config = dict(
    num_hidden_layers=9,
    hidden_size=256,
    n_experts=160,
    experts_per_token=8,
    d_expert=32,
    d_shared_expert=64,
    hidden_act='drelu',
    moe_layers=[2, 3, 4, 5, 6, 7, 8],
    router_score='softmax',
    normalize_top_k=True,
    routed_scale=2.5,
    balance_loss=0.0184,
    balance_bias=False,
    init_std_router=0.0365,
    lr_router=0.00108,
    vocab_size=2048,
    norm='rmsnorm',
    norm_eps=1e-05,
    tie_word_embeddings=True,
    optimizer='adam_variant',
    learning_rate=0.000923,
    beta1=0.9,
    batch_tokens=[16384, 32768, 49152],
    max_seq_len=512,
    train_tokens=327400000,
    max_steps=10135,
    dataset='wikipedia_en',
)
Below are experts of layer 4 (counted from 0) of a mixture-of-experts language model. Rows are named router (the router's row for the expert), gate (a neuron's input weights, with its number), up (a neuron's input weights, with its number) and show model dimensions 0-63. Each number is 128 + 24 x the weight over its row's rms, rounded and kept within 0 to 255.
Before each expert's rows: a language model's description of what the expert responds to; "gets" lists some tokens that make up at least twice as much of what it gets as of all text. This comes from a sample of Wikipedia text that the model never trained on. Tokens count by the router's weight.

# expert 52
Word endings in award contexts. Final pieces completing nouns, often plurals with s and award or career words like Co-up-le, Char-t, medal, finish, defeat.
gets: "s", " ", "C", " Award", "ment", " C"
router [118 117 141  87 120 112 153 126 185 142  74 125 120 153 149 136 145 141  80 111 128 124 119 151 127 115 116  97 154 118 154 161 113 145  99 105 100  81  91 129 123 118 100 122 132 116 107 137 177 158 128 156 116 131 166  76 131  85 141  98 109 131 141 138]
gate0 [165 110 166 115 149 123 134 141 152 135 104 112  91 108  89 148 103 115 123 132 119 112 152 117  94 104 111 182 121 128 125 118 118  79 125 106 140 148 147 110 171 139 149 187 172 121 114 122 122 147 109 134 134 137 135 151 152 136 103 140  88 142 132 130]
up0 [150 101 142  91 129 103 130 143 103 147  83 126 103 130  98 166 114 101 146 114 133 120 127 133 106 113  91 175 125 114  89 139 108  94 152 105  97 100 143 165 152 119 141 131 147 118 106 125 106 144 106 133 112 116 107 138 167 147 135 124 122 154 124 121]
gate1 [135 126 100  84 124  99 111 148  98 148 103 164 168 143 154 125 133 113 129  94 106 136 107 131  81 117 131 137 153 118 152 118 151 107 106 110  85 116 126 120 100 125 115 116 128 102  98 165 159 182 136 142 142 129 157 139 134 150 131 104 141 128 135 147]
up1 [119 148 125 141 128 126 123 146 148 105 108 141 135 160  85 105 170 120  96 121 114 179  81 129 104 122 177 108 121 166 154  94 206 110 109 121 107 139 134 120  97  85 104 117 124 114  81 150 145 117 120 144 111 143 113 131 101 155 131 117 121 141 175 106]
gate2 [134 135 109  99 108 130 138 156 131 117 133 116 155 141 142 131 123 136 137 117 152 125 117 138 105 147 146 113 156 175 152 130 139 119  70  94  96 142 141 153 134 134  64  90 138 158 101 171 146 141 143 126 129 155 130 151 110 134 116 108 123 110 100 139]
up2 [130 134 103  81  83 119 175 168 113 104  98 143 146 113 154 108 127 119 157  94 127 141 128 175 141 110 155 116 135 208 136 118 140 121 126 102 120 122 144 169  87 119 104 123 139 165 102 137 101 150 138 138 129 130 127 125 121 123 112 107 162 126 172 136]
gate3 [137 108 135 114 131 127  83 137 143 100 134  80 146 119 159 167 112 167  49 136 185 116 143 116 101 147 138 147 151 140 126  97 148 149 109 154 123  82 100 135 131 148 146 140 161  99 128 133 104 134 130 155 124 121 122 150 144 156  97 147 110 101 154 161]
up3 [142 142 112 112 150 132 100 130 161 111 155 117 141  91 162 174 146 139  98 110 152 127 153 139  98 133 126 143 164 121 114 106 123 135 147  98 119  97 131 138 134 143 148 146 128  77  97 130 110 133 113 157 107 113 152 148 145 143 135 135 144 122 147 149]
gate4 [ 97 146 134 131 154 164 147 143 135  95 183 148 129 132 131 170 156  98 130  96 117 110 139 132 133 125 127  78 125 154 130  91 126 133 196 139 127 116 125 143 149  93 124 164 150 118  97  78 106 116 125  98 140 123 145 153 148 113 139 114 127 138 121  99]
up4 [143 133 143 136 128 170 153 130  93 136 134 146  87 159  99 142 133 128 163 120 138 143 104 115 150 127 133 106 133 165 116  77 123 122 169 142 143 128 115 124 179 122 127 123 174 128  79 101 113 158 161 100 130 121 143 135 144  95 146 113 101 114 114 117]
gate5 [137 173 115 128  93 109  82 119 111 152 102 148 139 126 101 136 140 105 113  86 126 170 124 115 132 108 124 127 137 120 113 157 121 112  76  82 109 116 162 107 118 112 127 155 114 169 126 141 114 151 140 157 159  96 119 107  55 136 107 145  96 121 178 119]
up5 [120 155  96 146 113 150  73 143 117 147  93 103 126 165 140 157 112 143 124 140 123 123 157 116 143 147 115 139 134 137 122 158 115  92  75 131 137 122 141 137 155 145 108 134 143 189  98 126  81 127 115 149 178 101 180 119  82 134 100 121 115  91 147 127]
gate6 [119 120 115  72 126 112 193 176  97 119 100 144 149 121 134 171 141 143  84 100 130 125 160 137  92 118 138 134 156 162 142 166 116 132  80 103 168  91 116 119 148 123  94 139 113 105 144 131  90 185 125 129 158 168 117 163 130 104 157 123 139 160 144 134]
up6 [ 97 147  81 141 150 103 168 107  86 133 113  94 148 106 135 143 100 146 108 118 122 113 140 128  91  69 130 102 137 136 146 159 102 133 108 137 176 149 136 120 164 116 119 146 163 108 118  98 133 151 103 122 143 180 121 147 109 110 123 149 111 163 152 123]
gate7 [119 141 139 110 125  95 141 154 140  81 117 151 170 153 102 118 156 105 161 133 132 130 136 138 149 129 140 173 146 132 161 153 164 159 124 136 153 111  92 122 128  62 105 132 152  92 109 127 117 158 148 123 144 115 111  84  90 137 133  66 211 130 115 136]
up7 [136 116 187  80  99 122 138 145 113  91 135 144 120 161 104 105 124 112 137 170 152 137 143 111 162 130 149 162 127 129 148 157 159 118 170 130 162  97 126 150 141  63 116 145 151  79 121 120 104 109 133  74 164 125 104 119 101 130 158 122 183 123 131 142]
gate8 [165  64 121 136 125 113 140 168 112 151 121 122 141 110 142 154 127 160 102 128 136 170 134 128 113 153 163 107 144 126  91 168 151 118 129 113  81  80 110 132 116 127 135 145 169 128 134 119 163 114 137 122  72  87 147 115 125 115 142 111 154 130 189 182]
up8 [126  74 123 159 134 134 135 135 106 154 136 105 125 125  95 170 103 167 112 109 102 159 151 130 109 176 149 142 141 133  81 156 139 105 142 145 102 121  91 158 118 120 132 118 168 149 127 139 162 163 175 117  80  85 169 104 149 124 166 107 143 130 170  98]
gate9 [145 158 104 152 175  98  95 165 112 135 131 157 120 167 123  98 110 137 117 134 126 122 136 106 141 115 131 149 159 130 147 112 115 122 103 134 130 140 121 163 101 155 173 176 161 133 122 131  65 168 107 160 121 123 145 110 154  74 104 101 125 118 165  94]
up9 [125 152 136 121 129 110 143 152 108 105 100 133 119 170 124 101 147 112 101 124 157  78 110 108 108 107 142 123 138 130 156 129 132 154  86 144  90 138 133 149 103 142 188 156 166 161 148 140  64 169 114 138 122 134 138 103 135  80  97 150 147 113 164 102]
gate10 [134 146  99 111 156 138 135 125 131 108 191  93 133 129 165 124 165 116  89 149 119 125 133 162  80 147 154 119 136 118 175 116 135  97 148 114 149 136 132 111 121 147 108 106 122 133 125 149 150 146 106 115 102 103 122  97 105 125  94 124  94 149 148 124]
up10 [133 160  95 106 162 140 155 107 134  98 192 134 123 123 175 113 161 128  65 124  89 137 178 169 116 126 127 130 133 134 162 118 150 133 168 110 134 152 112 107  90 135 128 131 119 132 149 188 147 141  87 113 127 143 143  75  85  74 126 125  81 150 147 113]
gate11 [171 107 114 174 123 151 162 114 150 135  97 120 135 134 136 134 106  93 128 140 120 138 130 114  95 185 139 119 129 140 131 106 136 161 142 152 132  95 143 159 134 123  96  70 119 126  98 168  86 114 103 131 136 108 128 131 189 132 126 152 134 123 120 104]
up11 [137 102 110 138 143 127 135 121 132 139 144 133 108 147 142 138  93 143 106 156 104 132 128 123 109 197 124 123 123 130 131  98 166 129 167 144  98 100 146 154 138 135 112  61 121 131 113 150 134 116 109 118 131 121 146 146 124 132 132 143 162 107 122  81]
gate12 [119 180 124 150 117 134  75  93 123 159  74 160 146 146 129 156 114 105 113 111 118 149 146 124 110 137 106 106 165 153 137  93  95 132 110 117 103  90 137 110 149 108 132 128 177 132 148 132 159 158 102 157 136 120 102 111 145 102 188 135 155 110 123  58]
up12 [120 149  97 136 162 134  82 114 128  98  98 144 177 173 104 109 102 101 117 125 123 165 156 136 114 130 137 111 119 163 164 141 126 163 122 120 152  87 123 102 111 106 119 158 157  97 151  97 152 149  78 153 127 104 114 115 128 127 193 112 145 130 164 109]
gate13 [132 139 109 102 129 138 150 138 135 147 130 136 131 114 130 112 122 105  97 138 125 157 172 130 124  95 138 109  99 139 135  88 153 152 124  98 145  95 127 151 109 143 161 189 101 138 138 187 120 117 128 146 152 136 114 101  88  83 134 124 156 140 122 138]
up13 [132 137 117 115 129 107 112 151 115  93 109 116 126 126 117 157 120 123 100 134 125 147 125 128 110 104 137 125 128 132 112 143 132 153 107 109 164 102 117 125 131 156 139 157 115 130 126 186 112 147 106 110 168 154 160 104  74  99 112 147 185 142 132  90]
gate14 [106  79  87 102 146 137 126 143 125 122 128 132 108 163 150 128 120 124 131 144 125 133 111 124 139 159 108 108 155 122 131 166 139 150 115 156 173 116 136 118 110 128  58 146 138 115 115 131 136 112 161 123 112 118 109  76  90 108 131 106 100 135 154  93]
up14 [134 116 119 109 128 120 125 133 147 106 134 127 128 123 129 131 137  97 147 162 119 166 135 138 106 168 120 119 166 105 116 166 129 180 150 125 107 127  98 113 114 120  83 121 122 108 122 135 127 141 158 105 117 104 113  66 139 111 143  77 119 147 175 121]
gate15 [121 169 126 133 122 121 140 144 148 164  83 117 125 136  97 104 151 149 115 127 119 162 102 117 158 125 145  76 149 134 129 172 196 135 104 105 145  73 105 132 182 128 161 117 146 130 136 157 108 167 139 127 116  64 136 133 138 107 164 119 111 118 125 132]
up15 [114 133 153 109 118 100 110 146 120 180 101  94  77 138  85  97  95 162 100 132 108 126 113 134 151  94 163 106 129 123 154 157 162 133 107 130 163 104  74 126 177 152 152 139 147 171 126 130 129 160 139 129 139 100 151 134 113 128 138 136 129 117 100 178]
gate16 [154 166 104 103 139 150 110 111 156 139 114 154 109 120 172 112 141 117 149 134 146 109 147 129 109 163 140 137 113 165  98 134 135 119 173 101 117 120 179 162 128 139 187 106 149 141 122 104 143 152 152  97 116  81 123 137  91 128 119 113  96 105 105 140]
up16 [122 144 154 124 144 139 159 132 159 110 105 163 145 117 133 114  98 139 131 139 116 118 168 160 120 171  94 163 105 134 114 135 160 137 204  87 103 142 141 151 117 108 149 166 133 116 106  77 142 115 165 121 133 107 113 141 118 109 128 128 139 147 146 124]
gate17 [129 133 116 136 101 116 106 117 133 161 103 131 118 116 124  90 128 156  81 140 132 142 122 152 141  97  73 118 117 100 153 103 154 138 106 108  97 141 119  98 131 113 115  92 163 149 100 131 109 139 115 122 150 145 107 115 129  93 174 140 133 122  97 103]
up17 [156 162 124 179 132 140  89 112 152 145 114 116 120 127 132 106 131 160  75 111 133 188 100 179 138  52 119 121 137 139 111 131 139 158 135 110 110 146 107  58 137 138  89  86 145  83 124 137 151 118 140 126 124 148 137  86 146  88 159 139 125 138 117 122]
gate18 [173 170 120 137 114 110 143 132 155 144 172  93 121  83 116  60 142 131 117 136 148 116 125 108 145 131 101 127 117 167 143 152 169 115 118 182 138  96 132 161 124 164 143 121 123 128 128 126 107 124 147  93 145 129  98 113 115 135 124 114 135 102 119 114]
up18 [146 181 122 127 113 106 125 152 173 142 162  97 166 155 126 101 158 137 101 100 134  69 116  96 122 114 110 156 122 153 135 180 142 156 131 175 142 137 141 153 152 172 135  95 122 161 143 119 123  97 147  89 131 160 149 149 113 136 121 114 143  61 101  93]
gate19 [148 108 149  59 106 119 150 137 142 123 146 112 121 139  82 136 109 144 156 142 132 135 126 181  98 143 141 135 108  88 167 139 128  90 115  94 151 127 106 139 117 134  91 163 107 142 127 117 103 135 109  88 117 140 132 106 175 165 102 109 134 160 121 143]
up19 [164 140 152  67 158  97 163 158  91  89 132 124 115 134 127 106 130 156 128 149 114 147 138 132 117 126 150 141 138 136 124 134 130  79 107 108 113 144 124 196 153 127 102 149 137 141 117 101 129 151 141 138  98 127 145 108 147 152 128 122 131 129 166 138]
gate20 [107 158 137 135 121 133 135 132 142 107 112 135 158 153 150 134 125 134 112 132 147 109 120 138  99 169 108 131 113 118 130 160 104 120  93 168 108 115 140  92  88 184 142  88 122 132 132 103 102 139 104 133 130  92 158 164 156 134  92 120 172 135 123 153]
up20 [136 110 134 151 115 141 105 161 135 134 142 144 125 142 140 163  73 136 131 155 132 112 152 141 114 161 137 128 156 125 139 173 131 116 137 158 136 116 149 126  57 147 149 121 134 127 117 116 104 126  92 134 148  93 126 145 135 144 108 114 134 171 128 150]
gate21 [148  79 158 117 144 121 136  87 106  94 132 153 148 137 100 118 130 119 124 140 154 111 152 165 105 131 140 109 161  93 137 162  78 141 156 112 115 129 106  71 112 178 139 150 151 123 100 101 124 102 147 114  99 144 100  88 141 160 140 163  98 157 123 127]
up21 [137  89 169  96 161  77 108 125 139 134 122 163 142 119  95 117 127 152 127 103 106 125 131 151 123 159 127  99 128  78 122 116  71 149 172 104  98 109 132  99 138 115 158 103 138 128 122 120 135 139 158  97 120 147  95  79 119 148 183 157 104 163 134 128]
gate22 [135 100  85 114 135 147 167 126 103 132 103  77 147 115 136 197 122 145 135 109 135 131 112 151 124 177 148 122  95 132 167 143 168 184 125 107 106 176 137 136 142  82  93 126 144 150 114 139 146 131 122  99 116 134 113 131 131 133 140  85  97 150 110 109]
up22 [150 101 103 145 139 146 152 113 168 135 112 122 128  93 131 113 171 133 124 101 107 141 130 133 146 150 126 100 126 150 161 124 148 183 132 113  99 158  84 105  55 132  95  98 130 169 153 157 165 142  95 141 139 116 111 133 121 134  94 101 108 138 104 140]
gate23 [103 107 122 112 156  98 134  82 147 117 130 101 147  96 177 168 163  87 134 115 138 148  96 139 109 139 128 162 100 159 160 109  95 133 134 111 124  99 119  97  99 144 100  85 111 127 103 125 121 151 126 144 146  80 181 131 140 108 122 108 118 166  89  87]
up23 [150 150 109 107 168  66 173  90 107 138 112 118 152  95  94 146 171  98 135  93 113 154 108 134 131 142 102 153 139 158 143 118 129 106 138 127 111 106 119 131  97 168 118  93 107 131 130 166 126 171 143 118 107  52 158 120 156  72 137 124 113 141 114 112]